Weights of a small mixture-of-experts language model, trained from scratch on English Wikipedia.
Size: 18 layers, vocabulary 8642, 55.6M parameters.
Training: 270M tokens, 4117 steps.
Below are experts of layer 13 (counted from 0) of a mixture-of-experts language model. Rows are named router (the router's row for the expert) and show model dimensions 128-191. Each number is 200 + 30 x the weight over its row's rms, rounded and kept within 0 to 999.
After each expert's rows: a language model's description of what the expert responds to. This comes from a sample of Wikipedia text that the model never trained on.

# expert 18
router,221,202,155,198,188,200,220,213,199,253,195,218,167,166,189,207,204,217,202,188,172,217,217,169,215,178,192,235,214,237,179,247,165,225,222,223,195,212,162,238,174,188,215,161,258,247,153,152,191,232,190,184,208,206,230,198,237,181,233,241,195,209,179,231
It responds to: Function words like of, with, under, in census, income and review-score sentences, e.g. approval rating of, children under.

# expert 25
router,203,217,254,226,194,198,187,175,196,191,176,216,182,239,164,239,184,210,213,201,203,190,232,180,195,186,245,213,223,150,206,210,202,176,195,167,226,180,238,246,253,213,230,268,200,181,257,222,183,215,196,202,179,182,184,163,211,210,199,170,186,156,227,243
It responds to: Line breaks ending lines in infobox-style dash lists and tables, plus number cells, field labels like Born and Genus, and markdown table separators.

# expert 21
router,175,146,192,209,198,158,206,206,187,227,196,190,194,210,176,252,222,177,175,194,201,217,207,258,179,167,204,170,200,171,185,133,160,198,219,210,234,193,182,210,182,200,204,193,228,201,230,252,209,190,189,228,199,201,213,239,203,213,239,222,175,239,221,244
It responds to: Prepositions, colons and table pipes before a name or place, plus first names like John, Robert, George, as in Hogan of AllMusic.

# expert 10
router,222,200,190,188,209,211,159,216,203,195,149,237,187,194,234,152,288,224,187,143,211,203,175,197,191,222,170,209,191,134,151,226,192,161,158,208,236,243,210,221,193,212,164,158,127,240,218,229,202,178,198,216,270,168,213,197,245,205,210,174,249,219,213,216
It responds to: Commas, articles and nouns in text on films, albums, songs, games and awards, e.g. film, album, Award, song.

# expert 17
router,195,200,157,172,194,231,187,236,168,189,209,217,201,190,214,169,216,224,166,224,207,265,167,225,253,197,175,187,243,192,166,164,189,251,246,236,204,190,213,145,174,240,167,156,225,221,126,154,232,224,205,239,151,199,188,175,190,200,242,228,181,228,221,230
It responds to: Function words and qualifiers in running prose and quotes, such as not, than, most, such, could, the, to.

# expert 36
router,148,202,215,215,220,182,169,211,168,164,212,196,203,202,246,175,223,182,178,198,223,195,161,246,180,209,171,133,194,169,177,239,212,220,190,207,203,260,229,216,208,219,223,189,198,208,216,196,229,128,210,228,233,190,206,177,178,138,273,248,163,197,216,179
It responds to: Place and country tokens like US, United and China, especially before currency amounts in box-office tables, such as US$7,665.

# expert 31
router,181,195,165,155,229,203,154,179,176,216,191,221,204,267,202,183,247,211,179,185,167,246,201,218,195,200,209,187,157,153,220,228,220,228,205,203,184,181,200,193,141,218,150,195,154,192,201,203,197,164,166,207,153,214,220,250,254,213,174,216,239,230,199,236
It responds to: Words inside titles of songs, films, books and albums, often in quotes, such as Let Me Know, Call Me Kuchu.

# expert 4
router,217,148,217,254,142,146,190,192,190,172,162,200,200,222,171,260,206,172,170,213,199,182,189,185,202,194,193,206,201,134,193,209,137,192,200,202,155,217,165,201,184,140,195,204,150,177,242,244,162,175,209,224,187,247,189,182,280,240,185,238,245,243,197,217
It responds to: Last pieces of personal and place names ending in a space, often in tables or headings, such as Par-ise, Tob-ias, Muh-ammad.

# expert 13
router,226,197,207,213,158,176,257,247,189,208,172,259,193,217,158,178,179,232,165,231,192,175,236,245,232,213,258,228,220,247,191,211,192,158,289,152,181,155,159,248,182,209,157,198,192,209,197,204,186,222,197,201,189,233,193,157,164,220,231,185,172,186,191,234
It responds to: Syllable pieces like al, Al, An, El, os, as inside words and names, such as g-al-axy, sc-al-p, th-al-ers.

# expert 5
router,165,208,187,196,175,216,252,189,181,199,201,180,269,188,161,184,194,233,204,201,214,221,228,227,133,230,210,152,207,211,155,243,241,195,191,187,181,162,244,172,242,204,206,251,202,191,160,210,238,268,168,183,193,197,206,219,166,241,239,171,153,159,188,125
It responds to: Short vowel-heavy pieces inside proper names, usually after a capital start, such as Ph-i-bun, Jul-i-et, Cle-op-atra, Mc- names.

# expert 39
router,246,205,214,210,207,208,246,221,179,250,170,226,188,227,201,134,230,237,180,218,202,225,231,185,185,146,171,202,212,186,219,188,161,219,176,235,202,198,234,200,178,124,169,212,233,265,156,158,180,199,236,220,261,218,235,205,229,176,230,241,260,206,176,198
It responds to: Ordinal and counting words and suffixes such as first, second, final, two, and the th in 19th, often in sports seasons.

# expert 27
router,252,147,266,235,184,173,154,242,153,229,209,206,146,170,190,208,183,193,237,209,242,203,212,204,216,193,232,174,222,206,186,191,149,141,185,199,152,266,225,231,182,218,201,169,171,223,214,181,202,244,258,197,160,174,175,150,238,235,228,204,240,149,203,233
It responds to: Accented letters and opening syllables of Spanish, French, Portuguese and other names, such as é in Valérie, á in Fábio, Mar, Car.

# expert 20
router,239,149,180,167,176,184,156,267,211,199,186,243,174,181,199,161,221,179,175,198,252,205,200,170,200,203,163,129,182,217,201,205,210,170,204,221,178,175,155,189,175,223,208,245,151,217,231,236,217,178,131,169,165,224,231,227,211,213,214,195,190,208,173,207
It responds to: Opening parentheses and surname pieces right after a given name, in citations, cast lists and tables, such as "Jackson, Jack (2005)", "Ellie Her-man".

# expert 35
router,234,193,286,227,165,163,247,199,189,206,222,190,212,206,221,269,207,182,231,198,154,271,150,260,225,158,208,225,195,210,184,173,178,151,196,178,207,166,172,224,141,156,228,176,243,217,211,188,170,175,203,255,256,199,187,202,175,185,207,238,175,197,238,211
It responds to: Dashes opening infobox or list lines, table pipes, and coordinate symbols like °, ′, ″, as in "- Height:" and "13°00′N".

# expert 6
router,201,235,173,181,207,256,212,182,217,167,190,184,257,156,179,177,200,252,198,127,150,177,152,168,200,223,205,212,229,220,216,157,227,181,198,204,208,145,219,115,254,185,175,203,205,190,176,174,229,204,204,185,227,164,248,207,205,212,181,153,176,181,139,159
It responds to: Early stem pieces of ordinary English words that take suffixes like -ation, -ical, -ing, such as reg, og, dr, min.

# expert 34
router,194,171,249,209,197,185,189,211,161,224,222,234,205,220,182,215,242,158,211,164,213,224,204,200,229,212,183,196,223,161,198,181,144,218,158,183,191,184,188,271,141,212,214,194,240,162,201,214,205,176,189,234,250,229,162,219,196,201,206,225,254,217,202,225
It responds to: Commas, the and institution words like University, President, Court, Army in biographical text about careers and offices.

# expert 7
router,206,196,187,196,244,238,292,184,194,219,234,142,242,189,189,135,170,230,188,214,200,215,211,173,198,256,180,169,210,210,220,230,214,206,238,203,246,131,237,162,186,253,202,243,176,190,167,193,244,227,216,196,162,213,153,190,160,166,172,172,210,162,206,145
It responds to: Middle pieces of longer words split into fragments, often after prefixes like in, dis, con, such as in-clu-sion, im-pe-achment, sus-pen-sion.

# expert 16
router,275,204,170,182,213,264,234,213,222,177,142,185,195,192,248,131,217,192,221,236,231,208,199,231,222,180,139,214,232,210,212,201,217,229,221,193,221,137,201,175,199,259,137,176,238,200,158,199,249,210,179,208,243,197,203,242,273,210,228,221,197,230,174,216
It responds to: First pieces of ordinary words in narrative prose, typically after "a", "to" or "the", such as cl-ouds, sc-uffles, inter-, cont-.